config = dict(
    num_hidden_layers=13,
    hidden_size=320,
    n_experts=80,
    experts_per_token=8,
    d_expert=64,
    d_shared_expert=64,
    hidden_act='swiglu',
    moe_layers=[2, 3, 4, 5, 6, 7, 8, 9, 10, 11, 12],
    router_score='sigmoid',
    normalize_top_k=True,
    routed_scale=1.0,
    balance_loss=0.00287,
    balance_bias=True,
    router_bias=True,
    init_std_router=0.00786,
    lr_router=0.00145,
    num_attention_heads=5,
    num_key_value_heads=1,
    head_dim=64,
    vocab_size=11272,
    norm='rmsnorm',
    norm_place='pre',
    norm_eps=1e-05,
    positions='learned+rope',
    rope_theta=1740.0,
    rope_fraction=1.0,
    qk_norm=False,
    attn_scale=0.125,
    tie_word_embeddings=False,
    parallel_block=True,
    init='normal',
    init_std_qkv=0.0307,
    init_std_o=0.00601,
    init_std_up=0.0307,
    init_std_down=0.00373,
    optimizer='cautious_adamw',
    learning_rate=0.000829,
    beta1=0.9,
    beta2=0.95,
    weight_decay=0.051,
    lr_head=0.0131,
    max_grad_norm=0.5,
    warmup_steps=256,
    schedule='wsd',
    decay_fraction=1.0,
    decay_shape='linear',
    final_lr_fraction=0.1,
    batch_tokens=131072,
    max_seq_len=1024,
    doc_mask=False,
    train_tokens=1816000000,
    max_steps=13855,
    dataset='wikipedia_en',
)
Below are experts of layer 6 (counted from 0) of a mixture-of-experts language model. Rows are named router (the router's row for the expert), gate (a neuron's input weights, with its number), up (a neuron's input weights, with its number), down (a neuron's output weights, with its number) and show model dimensions 0-31. Each number is 128 + 24 x the weight over its row's rms, rounded and kept within 0 to 255. Numbers have three digits each.
After each expert's rows: a language model's description of what the expert responds to. This comes from a sample of Wikipedia text that the model never trained on.

# expert 59
router:138130162155148180124093149129130163151130140134123151061110153118156132155123096108123082128078
gate5:153107160128131111135128093139138119136121117076134152100148082122154120105143123108113110125196
up5:102134120083085115136116155102122138107115147145131122176073113096090099121109111088103111128132
down5:157176120145163115149137105128100119122145139112091107073161126117140145153097124130120096083156
gate6:165125136172112160137112127134135143104111114150140158145121133116157107143113118082121114125107
up6:087147125127193140129135071126140109145130136075099101156139160132132137155136153179101131091164
down6:103102091127079111130107103094106131110097124178146098107162127136131146102107110159107172132141
gate7:169140137155138105141103123099160183091127123152120125162113121168133118167142132140118108064114
up7:119111093105153105155134109124123107162108094101115123106165101117147122141135108082142153162132
down7:143140142129144119132091137129114090153160132167113103076137179148111129121146104139157124123136
What it handles: Words after was or is in biographies and awards text, such as became, known, recognized, founded, first, the, Award, Best.

# expert 44
router:113144086124135130137090122119139112145107142123122155140136146128147106135116145109106131126159
gate5:139116133106106147133096068148110143144115132080113118135138126102121132161132105130144133172137
up5:159139137197134072120156167123168162110141105136138111105114159145126148122140150105104128100071
down5:136167117172116126130137135114114138098159100090139126153123116119092146093140104126120144112082
gate6:106125127138148097104148133083125149105065139134169100108131105156125143169115130149150153148127
up6:097146110089142139135159120121160150120150088118146119148093120139113103121135183188115168148114
down6:137095119097127121119129128081111137125119111105150165112124117099092107131168116140095098104112
gate7:102147127094090100121098112122145165147120091222105178118105157130160104166108130133167135150153
up7:108078123143134123150148129114120133155153080133129158159142131116114085113127110114132143145134
down7:145176165133137137101134140136101163120157081134130095153124118138149148127107144149132137086171
What it handles: Table pipes, bullets and spaces in election results and place-statistics lists, such as Candidate, votes, Population, sq mi, Mayor.

# expert 10
router:141184129176168109118095167138160129159085126144144146137106155100118128153076109086150160133090
gate0:089173127158130130159136116124180120141155165137153107148154140123161087117144129135142122104184
up0:157119116115179118147104109114161134145147159105137149160119129083127087132095127100122120132151
down0:098164115107114131153123111118112138099106136115137126119084092075125134148154135157139152116136
gate1:131137052150127102158121130117154141167133097126106111131147151140147166122106112129127158094130
up1:100171144111105129104144153107177114156122138133131132125122153104100171163173108124116154127165
down1:158141130196117100095149173111095121121140080141100112166094126150078133137146111106118132107139
gate2:131088118123130152106128117097153084151113129134126140121142126146120145112155150130132130117144
up2:088111148139129141126090115124133153116131147113126144157144146139127089160131103087166144071113
down2:142167152117124173121123133112121164104148097125134156130126119119119101128096118138110109121131
What it handles: Middle pieces of capitalized names and accented letters in foreign or company names, such as Myyrm-ä-ki, Marl-bor-ough, Index V-ent-ures.

# expert 1
router:148140139111177147165110169108142105121092116119131178104133140133169096186107100129140158085131
gate0:138112136134144144138114125135118152091157111140117133139150130127145091118091104135099141133104
up0:151121147134158166124146146127157130112119127143109169131138101133156102106120133138176158122110
down0:111096126141096140101152178137166118136123079170128123124142106120141157098163141160153161077135
gate1:130163101129155125120107091122112108151154120138080138140161123107136121117095146097179157111109
up1:098112127133095106140125150112095148115131145109163109124109140123115135138098139149130142149137
down1:147151110106144102130176102112117103124102081127167115110153130112108148137135112105141160139157
gate2:114168113173168153161117097140119123114130123149096160136180126135096137119164178132137119142148
up2:130066125094106115105138127113151121139154118083185095117093142145135145145116075088091102123093
down2:127138114098120081137116138102114114115124154123119128137140120166151130127185087130109094113103
What it handles: Function words like this, these, which, him, them, plus markdown table divider rows and mid-word pieces inside table cells (Hom-ec-oming, civ-ic).

# expert 2
router:120147114120117133152087122140101104125095143127118179114108149105111098144125156092128119138126
gate0:145127108118175139125139141142152135144100155171133110087124131064152153154121102128137126115134
up0:106116152154120147110150142132153111102157145150141116063098133156121138142168095129102138133096
down0:160186126110086105098175167131097204145079103104101145083148111144175141128095143137082109131126
gate1:101155169084150100127093122127123172133101143151161139147108147117146117158119105131133078153086
up1:107129163090134165126123163129153113123137097129112118087102092132131120159091103107146084121079
down1:121150094151118155113119143108101184181068074119144128112099137128105137149117132095126143157147
gate2:108108110113113136155147164093123125158125129113144110106161143161123111124067175152149134137150
up2:155121123120091140155131112134111154129110120130137124155158117140119151154143138113133100100095
down2:149154130114126100123119131151136143077129146104148180136206100149107139116117134186123157188123
What it handles: Inner syllables of non-English personal and place names, mostly South Asian, in election tables and text, such as Sur-end-ra, Bh-utt-o, Gu-jar-at.

# expert 36
router:142192150149153095110085116106123136141111161145109157146161160136131168158115127111091116105148
gate0:095131120149111153139099129152115148059140102140119133130144165104127139153100120101106138156120
up0:113152130163076144161118122127116136109093126120101169173145119135095089114125122142090149127108
down0:143134134141136121145159113122178104107118130109105099147095150123082113099097099156089128126122
gate1:138074093123131161106087114112105146144124100098138155122126136163117107145126104114141119130137
up1:121120162100083093095120124101135143098139148117163068168133098181102163157121123191123113120137
down1:103132124129159147205152156118133134157093090168099150147135121111135124136127110133163120100125
gate2:109150072110100154113141100133154125168128137125147161129095128137129155136143132127139112089133
up2:093151115151116148107158099105139144113189123145116101121100105093147106160085131139128138136143
down2:100140141152115116119122146100141126117113109066115103151100108131151156155077122137121176181154
What it handles: Syllables inside English personal surnames and place names, plus table separators, such as Mc-, Hun-ter, Sur-bit-on, John-ny.

# expert 58
router:139105116153116075140129119150148164113128118194143164110174153077146125133102125110123124107111
gate5:142138096153142120113139133095079118108138152131166093105170162119136129092083136151091135137166
up5:140111134134098134173137142130135097113136128154110124130152159154101119116130109189096104156143
down5:110171120105140123133132136117123130089124141128130103122161120106115092115129103134120069098112
gate6:067117124119110124145135109101113133153094085116145185150135135107113104138142102138119105145145
up6:156090122141131120133118122099102143105140120085170107144103121147109177119141152132125130131117
down6:115146112157136107105138109095102129107129132134151128097140086131104144130130162106160142147141
gate7:162141140178146107170156182131142128148138122129147112092156073167153071131147143139104111142070
up7:124110105117134127094131140146105170089121127140157104132120114106135181132127126092141114094135
down7:128095128091157149144112115181107141129097114134124147161077168147149120158163128130123131113183
What it handles: Opening pieces of technical words in astronomy, geology and biology, such as or-bit, mor-phologic, mas-sive, hydro-, mechan-, and mm.

# expert 17
router:142140130132144108150119106099109146133127139174122134117130158103117107129095127125091094131103
gate5:120139185119110129116082134107161178080124132120125120139096167112143136067128109137105144140092
up5:110090161156129102141088151128137102098125175149118119132131112151123108149080158127143136141092
down5:134119166107138124105126113145105103109106142130135128122090113097126124132086101153106135055114
gate6:119157149149102140129102133104141148108122083138129170119111122161131127106138106126072118129127
up6:103104111116150155074193105125131124118127158093163119087100142127141119140128197086125138111161
down6:157129106127114118128117133090093104132188129114110162147142156119116139154171125164132095138133
gate7:116104127149105140109094095099127126149131136140132140165093098094114120103145122118121088181090
up7:138088079154126141085141157098150110148149134138143108130126101137146118115139097138135128124116
down7:106111153069135161178092120153128166126145145089132138135140142101192181115121125127122116112121
What it handles: Biology taxonomy text and infobox fields such as species, genus, Binomial name, -idae endings, plus coordinate punctuation and "It was described".

# expert 46
router:184140183104128067146100115126138128127119130158183147125124171104124110181129088132125119108108
gate5:131139113152133110124074113136119161130147164091129119127139160100145110152155106115141151110162
up5:130126125138099134163135133091118134078134107121124117145129136128161139114120123146112087139076
down5:125148112097145125109123163106166151119078125117105151135150095096133113188103071113174131114112
gate6:096136118093113090091129095143155183109128152172144150155141136088113165096108123161189115128129
up6:087106111122111149138143122119132132099150126107112132160133164128122137119147093125148124125110
down6:127150091140123112147135137101157111155128170151123122159146102164084105144173136153121126138129
gate7:140120123162106103137146109161101139157152135168170107147148124134127113092129151121149104144145
up7:102135145129158155145155129123133130080116157141149137108127134113104169112135124119123138150159
down7:146143083118136094151112126115124107136175121117180144094095107105115154120157077157184155120105
What it handles: Suffixes and middle pieces of ordinary English words split into parts, such as ter-rif-ying, ex-tor-tion, acc-ord-ance, -ing, -ator.

# expert 34
router:172150157112101140121103114151150117129123136139126145105133152115165164135105116128120114095075
gate0:123109135133125129118107104117115142106074100176126135109146107140125159138100103142123148158108
up0:105185121103114166131133100104120139126108148160080122123125134129153139102123146137128125155102
down0:185161157129129072112164099125173126149129112148122122136145113133088149161118109122114131123132
gate1:137077128117113129141125127108078156136140157137115164123123129097136120142107105139150132136131
up1:101125151148126163094131139132117124120152134121152145081177142111069139141109084107139080155108
down1:108168096078089097127097119113120144124152136120117147110092152112090139135129140113181092102146
gate2:105129122096057146129136144095146137134140138121149112180127149089143106109112123111146104121105
up2:148096124136117098143139143145100090144139127085113141113142168137120121119143136067172148147135
down2:155126148099141116126069102125166103144128099107142143181116175092158112140157110136108147109172
What it handles: Common prepositions, articles and commas in prose, plus Location fields in institution infoboxes and research words such as about, across, research.

# expert 29
router:138174185146105124147097136157166153168121116140130160131134164114126171144107137134154127130091
gate0:109142127126146150104139121130162157097114122108117124125133105148153147074109085130195124098097
up0:167096120160139127112127169103111134140144140169136172138117101100101105127135082120105115133133
down0:146120165175081154166113129106078154163085129125098146129149088126153123129105156140132112119173
gate1:131131119132129111113114150129137138110150140103158075166169144128157104132131138123114147140140
up1:158139130175125144127134134165178114120155107087094128124116131167105076125127108159122121110166
down1:141078116091115158155082126129121126111131133134103129154133123125128125117194181174150150175173
gate2:089126156146131154125136172140126118139134126132165141145128108116112113112124117069104095123116
up2:118142135126084143138120178138121160148141094107121140144143092128127168110101180136110108139146
down2:118161129116170126111132174158153101122137192104147149157109104153107174146187157129153134150150
What it handles: Word starts and nouns in film, TV and art writing, often after quotes or the, such as film, artist, Episode, por(celain).

# expert 7
router:138131132112115076127136160127165135181109142149130151184161176067107142154131127128135101113137
gate5:121133131097169133126078105145091130117148143119145137140122145118108153148120144102134083134113
up5:107154110127106168115142137156181104114130121194123117123181155136117111074156161111174137119127
down5:129144114114113123175142158124129151113152177161140103152124089149135127127162143090170054080125
gate6:130120084151122118117123139086127115134122131154113108160129099102144112164133174090102108152118
up6:122150090150117154133135116084122132141183118120106149142135143129080128125164154128092100152136
down6:111090136160131142118113109109119106099126101131109149106151118128080137094097114088116123156122
gate7:095142133108105084154104120148120126089102114130108153170177135147121119123177142158133145110138
up7:116140150141130127099122149132143121123175159174155153091087123091105130141111168109126181088170
down7:132105137153115124115102108110122115112191143171114090084119148153160130110141172121119142097126
What it handles: Inflectional endings and word pieces (s, es, ed, ing, ness, ff in suffer) and digits, especially in pharmacology and disease passages.

# expert 32
router:131138115150165091121086133138143169178117144148103156127173117073160100163146136106136120141125
gate0:143158114110150098147141114140101130091120113169129090150138148102114130124119121119104132060125
up0:128123147079095162156112158104106093138105185120124154104115116167098161088129147096085166153111
down0:153149145102129108162109137127134140163090142117125191146168154096095121135125120124073121137128
gate1:086105123147124122128114138124108165124095117163111093140112152099122158109103081148119182117186
up1:136133138091122163178116157150133150138127133114091135101109158125174142104089107109127149113156
down1:133100142072152190087114094105125165080133110124133113136120137104159127119168130128132173117092
gate2:159109116149130133128144121129195114153201126134155086142158125117178119171146145132100141160110
up2:150133095134137174119140104164178121156149158120103099087148121068133110149154120119154071104109
down2:102130144111106104155115143152104138127147102140122092118156109124124105072129150150133125106126
What it handles: Connecting function words inside ordinary sentences, such as and, to, of, by, without, must, mostly before the, a or be.

# expert 28
router:116112130154162110127130115113166141110148141137128153097143149104161127129117130113113105123125
gate0:113135143147112153159117132128055170150137151124151138126086139114086103117087144081079127132134
up0:087179152141114080129148113122138118137108148112138097105154123149140141122152174123143097144125
down0:105114127121119143116127139118138124101151128124138127127125157111081098096122095106129103113145
gate1:122149161134095122139127131139111123127128155166122117155108131147123113122122110144129146115139
up1:085121116151135138112126121152143138109141158142153158161093091112118145083131130108132085139167
down1:154075133128131130139112118151131114121117142114115143119137145111138144145159135114113105124150
gate2:146133098147188118108142139114136126112113116107119101127139119153142094099097132142111130110104
up2:149151129145136143135121153113139129115137118127140175146139107101096136109097123134154125089107
down2:117104126147135115106120153124128167109123147095111127151125122129110115102090163139093104160101
What it handles: Naval, aviation and shipwreck words, such as aircraft, Navy, crew, and launched or "came ashore," plus "the" in ship histories.